python train.py --num_hidden_layers=8 --n_experts=64 --d_shared_expert=0 --routed_scale=1.5 --balance_loss=0.012 --init_std_router=0.0176 --lr_router=0.000602 --norm="rmsnorm" --norm_eps=1e-05 --tie_word_embeddings=false --optimizer="soap_variant" --beta1=0.95 --max_grad_norm=2.0 --batch_tokens=[65536, 131072, 196608] --dataset="wikipedia_en"
Below are experts of layer 5 (counted from 0) of a mixture-of-experts language model. Rows are named router (the router's row for the expert), down (a neuron's output weights, with its number) and show model dimensions 0-255. Each number is 500 + 50 x the weight over its row's rms, rounded and kept within 0 to 999. Numbers have three digits each.
After each expert's rows: a language model's description of what the expert responds to. This comes from a sample of Wikipedia text that the model never trained on.

# expert 59
router:453588475549521493592458461543409488518603541512499550467466499483543438531552561457457559601483466510483548486484359471532563496490464451509464379474605461531443497496476472445427532534500480390512504522441522381433480515471576466398513504468574535528495487524533506533497596494563467477520483512458461477499596483514477461549519564478587498596459456495476572524583430521534550484461541503474521550536526445552480604482475538503486522544449477483575451420492553452476498526558502550475475466468496488561458530464534499516416464410515551464502495484552486400536434620446483502575453542485399534610429509477420431473468457477474501457518565424484525429462590456516532522554584435454503425571448535477547517556597444575580491530545591587450495493555575510506410492599547
down0:622617550608594513473456489428492485564589429507421547569560576501519552501520382520503534504609474447504514415515507462524526516575491464459534423459558587561406505586472479477593569419559487463512462472538462498454510503492529590522440489542484383497519509504568579509506472431446492511473545493511381530566512505528498477492560487474579450513409517460527522425550508472461440484415569492566517446421491536464559490516458531426504502587435525486435464490446484544472451447484605474553591548393387492510437523524522566499493523502407534510526493455483534532493434494491486513452507476440477426520452505496498570521392556520531547576603498489587536502549528494365542521486513464488470500580443560411525471493482477547627457536505549514556499495488474504461448441480493
Hyphens inside compounds like coming-of-age and third-oldest, opening quotation marks before titles, en dashes in year ranges, and line breaks.

# expert 16
router:412593541456580423597501496498457433488531529511481485596480435415480466556515507608529454431490460450458436445552477480489488486439480487489450524523510399451443510528491491533539551507536467516501542548437499452457634520562425468554532512469439439474548420513422494495542549582451571432523523534481457425472570520499391587417461557566487538377458545441536472482501522477466483447410487465473500451523478551578507388563399469585626526478448522491540463373467567453468512526495483427491520445435463529493483504470561492500496617503462498501527448519457561459477487496539521375456444598477552489442510399495547496472528464447520493552458484574505478434546475512589560479535589448456628411511468471583537473449493439535483479485449435493442508457509444502536505538515529
down1:545370487528458497475479441556564538501550450560508508509530505567573518500477494408459534391510455560410520478465526450558498496531443467508556534450510472534515507594498512531546515437505507486524440481510540449506501477523502605471538426478546520592479413487431463437465461561414495616487447546525424539547403475445491488477514558526543527501531522510534410575567395368423400477521486475431546449433507507499557508422557538568472541414442531472452505412531485488421580510391450528449514391490507510513431424483482449544488602552476459546542479435464571514509469498450491520591572396545533577561544573590534523564478556598532447476600502479500534541516498503460453385472551603509489475481486461398460475517509479421489533502500462544521563448464528494462444433518531
Byte pieces of Chinese, Thai and Bengali characters, plus odd pieces in transliterated Sanskrit and chemical names, e.g. 縮, ร, "v"ātsalya.

# expert 21
router:526511562414481588419487575463505512465471467497475538511474530461413491537563489557580483575509528422531367428449494482487632444480565550536424501465418469543554602482573461487547524459555473524534438527443490467521521549463497522593531528459435506436577459577463489539529475480546558637517463542523451446503501544553434540519381568469536518546505509528416482530495556526502560415495410563465446530520493491531484484481538484481523445486524476422544453537452548565584402453461441532555538606501537537543442451518485533511491595408557483527519511506580504451469532526452554524501460507489498471580482442545537577455528564503438446529526495452515403590542568520621477579489469533482518573453427445510541538465678515414497602469527486568511509464488491552548507462484533
down0:566476488471473474534461454604456433516534529510579540526528447486544515456534400490549498458449544543480444524471593483416444522497457477469539460480385435484479513422580533469539497606508412535552503419493539575487424505480503500419444447490504483497471465526481587466428481507505457417545488476464395503540461497460433507600544499446492480508525484522527522444510502500461387467557567592475401390486490508465529503498490546548552518499528511507439530577522569525438437480442581496444536534473431554466518595505506535594519520421479505500457462558536501398450535487484521395460585517589413462532460446559584467549444516611382520455525509428485374479537508458508520480587423541444546405571488423480440530584504546492528522490473481463593561579519576555508564505547440
Short verb or noun stems in running text that take a following suffix, such as land, hold, set, hang, train, sh(uffled).

# expert 31
router:471484404406585456550469436446308472487586557541482549463460506492560533498414498403552513541467496572507476426496404477531512501489438502610412453488559463527567417542475468491574416449518434478521505592433489603541553426590485586449433535489401429546556532533594527506553421524460517490538498431498525496404536460494449527507489542451612561498508590467488490488549447468479519475450524525483577471526494510533483444529508434521504551452454482463516554509423532484527477483464592497551512504449458524540546519525423550542561518479501459531379450490451389462441522438448479406536511415440481531495508484530499411493469495599509525492571446585581465538455478506523460454467551496471404495500549441526438532519455557524507560511569521468506545461475518408524604497483521
down0:520519507558586475489538433459577468541526563477574489530537393535448516524435480505496426489526560525451505511460510479536511466557563559479479501469541475557515524547507501463522509404454597507423422449511522466529543546519539462500517488555491547505484472456626482536443447436538451450580468364450456542486430493485532495607509537447520494498491488491526587466523556580467489491431540451544493535502539464371506502460519504392524585511520579399432477559495530471471543503397467606608538432464482443442426587510558551626452468550545537466459513426507431539454617546445456462615425463531477503534509516442545530495492461501447553503431532472510513417570522556486505556480558525499587519568441507458468481576481533445465525455614551553440644477476447442468476445443492
Opening parentheses after names or titles that introduce birth dates or glosses, e.g. "Buabo (born", plus [, ^{, _{, quotes and =.

# expert 11
router:542504520401485529527570510493440525456461522481541495508576545563452502516580601452455537471529586565395476460511437605437515462573491499496483498496454552579496546488491398512447541526520587409481441442470560517531446403405456469571513430541525492509502549391422574449394499584502539474577518479435586499582440492469466484447453489490504559445549538501479467503492506507504539538550444564491391519494505519435560493515561543412506498499522448535490509522380497450513585463512491559480479387442538559470466514529521505482536501455407519553590566526540429446494448475474558544463550459650521588585509481542550569570521535454552528509576457484509540537435462588563521557419391526532437500556480525543597574530509579522544509549469493548530510578463428501521530459495473
down0:474462498586392526482526518519483542512482521486433414557547500387488493586487542370510533509544442537595527427554569440467471484488551472477466473404458556527439411508557539495473560425395513565579520550505505572506545541462494570504426516428491527446418413488503495439508539484529385501473512481504486496499520434485581437525512473585428454492409504465557517509538499480451521458557533540466532447505492508526471567456547562505520476519582427591396534553515490505495471541445645518534434549481542537502558578509475495540456526494495490454480464477557441394452441488435589504428583452551575421583513612442493516497553455497523568508482439408557575492608468524451461497497499511610491404457539590523486457524569462523508400556449481503451520455430529563480529475508524
Common nouns after the, a, his or first in sports and music text, such as goal, match, album, song, team.

# expert 54
router:383536547604523468518534453552533531507501473540484425384548473538482449498551462575478475468460500511481448466450449435487549493467539461484521457506534550511500471472599390449431365532514483475530568438505521489473467482497399492570530421440644470523457531428471437423461539430435536566486436482517470515578480459471449533495440540490467523486457591517557463451511565485535504420495584564480517512476540585540478472428560593480425459462483498536468541549610592521526519512496501390518438442510608540451476467458438471483503531448514520597536516489521539622581515399575501578614494468441536513480452540556495471488442487439527541504488584604573510508492558504468493528514473483574534449496447553498543527550420560520378478449579519460482522462548510446479452475569569
down1:421520624538434473517467491489585437517563439498539445530533523548519534438464522553579447547531524605600528484523536549468529573560428579462475487524484507459466483473507525423542405525496494530446657513576466491528456419495609514489532614456548484457472492490472507482525489438546434526499512416451475458505397512487559428558627586491481489594547547551437442445452508452633418522570538459563499500510505557508495532453532581496396452479455515536526483446436503580470452447424453373513519501513412489533521550524489449426522523459491504470487536473403445571538540560534453551524525517458433403455444468505442476561530569495451526558440506493487439535479531557471500418519531479517451498548482442486534494468474501467465454476628410408414441497518564519514544517501500
Adjectives and adjective suffixes after articles, e.g. cost-eff-ective, ingenu-ous, public, local, large, juven-ile, Contempora-ry.

# expert 13
router:502482533530497505521459492542507530485480467469492523540483488519426538489514519459444523562543522542559545430495475461512473533487501463529411483557451547502541541543494570453437499553436482488520419501519522446504427531510517496544445540468419506413519534512534422494515541484450489466509429460455477412649541584506569519503573518568541416570481575584408478396390556474594480480527403540511464536491525418481441451485375588479498483487538546651451492566419510488472471461459454498511540464500557488562616514472583502505554445407494429642469532560440520439504485540480432467465547468563504583497589444486570567469460502545523594489536502476495397435585484490542498536444555460519515494446460590535484515475410463468599480607509546481470542476567571511398500422551511
down1:479536470473445436559506553540463398504525465561498546506516539541519418614563499504430464535470491525519599472516611494464507517488482407477540448445491514511477433511537482484498490410464503409454522513458565538475517521455511481468533564536485587455551585437464449477459576486529535548404628505449440477517540488554471614401586479533494511436407578468488501576487477455407462570582506428526561581440477538542399461462462563497403549470433430560463507569485569535473450564532425516451550539462536505528506475401464503466508543462588512570331501490430521423439530489510497449445437502461478509494466489381496517439495578484464423535415464607566498538467534537501541466491479464462437522534500572518425554481492534476575561451489447519595488545549478480538469478484454
First pieces of words and short nouns after an article, such as p, b, cab, imp, organ, origin, end, application, often left unfinished.

# expert 55
router:407515501531477465492489506458566517475444511428440399578469557557553488575530430522486507393536537509430439502471442488581473461511503422437502509497420476498413482495484440515447542468549523451540502469543458590538501465606426481439509473549563550574581560443539392463412489454529562548485586527475485492489468448430511468479580439536487436535487606559481472566527467453499508419525566429475501452470474485510565419583463407448590505516522571489520526535464430464536438480590553478560501522454503582549420426490471487389564428423477518609539526482487561508467511454540434514486535496506472436463481535513403554461533501462531527502414513479533540584414433457517466550502481601460541560488438433511483509554394535473511451599482437427472521406540512496466514538578396
down0:461564518460440484562428561461501506525511578464481523438549537535481466423460523436464506472431432485496500512529481522469493620391558501415569419410459467511520511502456428432463420609558575433521544496501597570518501421594445517471478459487574486421474542481553445555476508421586499406541490487486472474522511486482528482544596532535451578435500379526479547558485468443435442445433423479477542486489491472543416448464547478519490454462479456513462524544502569520579434535426450502561513436462563425408620483500481539580497459598509476504479570526493487541577450497517406549489522504519438481511443448538465480509599463536592492542475527553496463383521536523589424562408517474514440531452475462516504497359491474532498585478441494428441568458515457466516558438511530
Suffixes completing nouns and adjectives (-ing, -al, -ation, -ical) and domain nouns like art, music, military, design, development, history.

# expert 23
router:447588456480526515364519563449368451442431456469528579503443492483441582459512500523553563581511542468477595501460434449500628575587532413519522497484511494529559591505449502520525479495436545468491481519448455552524548512546431436485554536455511597517431526577487576494472446427526523492488455488467489533532462418532463508565529480543439515501445488577531491499516594557492594473539570553501464513490431559398561483574567540383536461550621531437457525486485518532445530549460478467482532560436549420504487484459465546499558548496585541588522424436510493405461475455501386537519538472518524613557613395520553575453524492559575470531518427500495527566488479513509522456548433507554476478568511492541457537477524544577417492503439537477515548527429498493493483550442431
down0:557565432431575529493511493456505485473549500519448547521487557476532470473574528508566446488439516515499512463474464586512475436435526419546547424464467519454504540517544470558568585531491555480503546466534465455489571505503479497434513474548485423513510479522521506479468497477509428502482519501453507495590575464457521489464531567484459488414491426474493409464541477470512518563458516473425509399488455510525493410463569524428487483554427434534415438458496494457481567480506439482479537381410417456540331424372538548491561488561517576498585552616440557486445497408559529546463545524546416506465332511487502582440429530458556542479491476518549507463472483466454487482590506486608467439512578481526433460447367556565450512499484460557458410439586551473432528550452443
Field labels and word stems in infobox or list entries before a colon or suffix, such as Distributed by, Kingdom, Preceded, Coordinates.

# expert 19
router:451549492545458495492504426610514502458558552515453520507647533440489432671470438516479521421459492543448490540449504475512466522460473529480486515430579586490378498553517583393508416474485608520511546527522475505518479495488480524485449523594512463445516440538585575496456545522546444427553560531468552490549461518402533545590580512559456470506563430533485468451541453493558499497518456518496458576471470518499450525500468457510455407546487617521459448504529471584423545588521555472514568533460490570505504526476453563383428433511424454413525432461488453495459468490467441540411488513451497557393438516489535463548501547530498575474485474492494510619554511452520449489448541465477535419542537500416474444471561512480522480594477466588416605549546531526589535548534484
down3:499515563482501587527421488466452514492537559638465446532653498418493495575540513553405399508452493501601587572453401485523563518546506549395486546400516575526481535540536464434474473425467515424414535449572507548490498470500407508513495533624602546499568463534588480535537582472557548508544541492507578449420453534462506532465474424571471476474447508412507531462492537583521435442477491423487496439501468511530508491578433565426546492516518511546492452519506537522504548446473484423448443506560553515512525542452471516487480416412571567487546597582483534537489604521522515503571480540551445475591490403511496506507495570533505557560558532491511459500533538562538534518537544532486589572527579532511468536452500567576505495459448567524473555494545484507478448631525463
Conjunctions like and, or, &, nor, then joining phrases, plus the hyphen starting a new infobox line (- Family:, - Full name:).

# expert 47
router:449445581519504486497541521446551402500551488478470505395461460526579607462437443423482488580466618576491484501520507442563587529493461528437523473596443480438611487515509519444472499625517580372578478536608482519499476542532545470445565496581593525453483501519462515471551503562502454628541521531552473429492498549537529486481549447522578536515570405546498499542506531585568461477547518396553482472526482496589564475554430482505591502536466541509509551450464510484488565527386496534578497483503584472541574563484475495468520473540484515442445454492546540421572492481510499487479430450598496489577440554449525542396517482472412441524530530526412440464403552461555582451512419501420565479545457492462493515566490482539552502544550528513449460455472513445519560556475563
down5:485496536526425518456457544472541497516500429501504398535528521427537553460456489503503559456526517493556505545555464428576356484571472486511377482562486428542498501490535548503453512441495529387525479574463496483498534526479590424500451588517603444567500490450464511605493560611604506481603407554488482557492446520438469464544459515528457553421515405484560515455562630480512571478558533485503599508532440427463588460548533487487412494511601484487540477561568564602526566521501505451447541514515432533370524546482526506447561520502532514501508525486455554545472454462535539513577441478500564518521475438464550514476447523490508531365437540467537418340493437449466516536518417483489496481484539468408520579491501542493507518502454596491476470459448483426578464482493528
Standalone space tokens between words in running prose, usually before an adjective or noun, and empty table cells.

# expert 44
router:477450480553463474503480443496545524482488447528575552535526589384483472521476556472553565478489545546501543484516475487524421462488540519548581548455505509503504386490551572502367519535496483509481396494551483523503549509464523523555466517431526454569553633537544383391533436436563541472587533488543462459535580495527489504588464448451543452497438434533457481618530563530481444515524392472478420429452529455522469450442444458471407475532521471470554480599469449547521449539439431554462501503419454440561513525487530497432504463565495499475433457613538529454472529560522433509459521540474445518567507436411505569502435507549550492465545483563503365435472472497480507653490536527510525596450454542522412479488468416447524617499457486457480552517466425494512462395482485
down1:537643439554501438566454516520530488459545559563557521490503489534436549476526568593446522441473492454466540540479625534434517471516547498462402481548418472523463548472583452493488444480477503485449449447588541498546483480520482444504595408544458539524497466605529416551446507530574481469486475480474511475467532437568522593487507552540452505427603488541556493423546508408447455528508549613590615604510436489468451494437514459539527396512594524496557470468500468486484479468522484561441433493405514592461514457525545591446572541546475504493516553508429504535550570523428414568480511544468528521444442622459495462539517485445530530555514479607459494475467467488443533511584525470490478462542420484493459476420484440491524462372551396510486506487576529448452533440500428
Opening pieces of longer words and place names, such as Ex of Exeter, St of Strip, pur of purposes, and directions like North.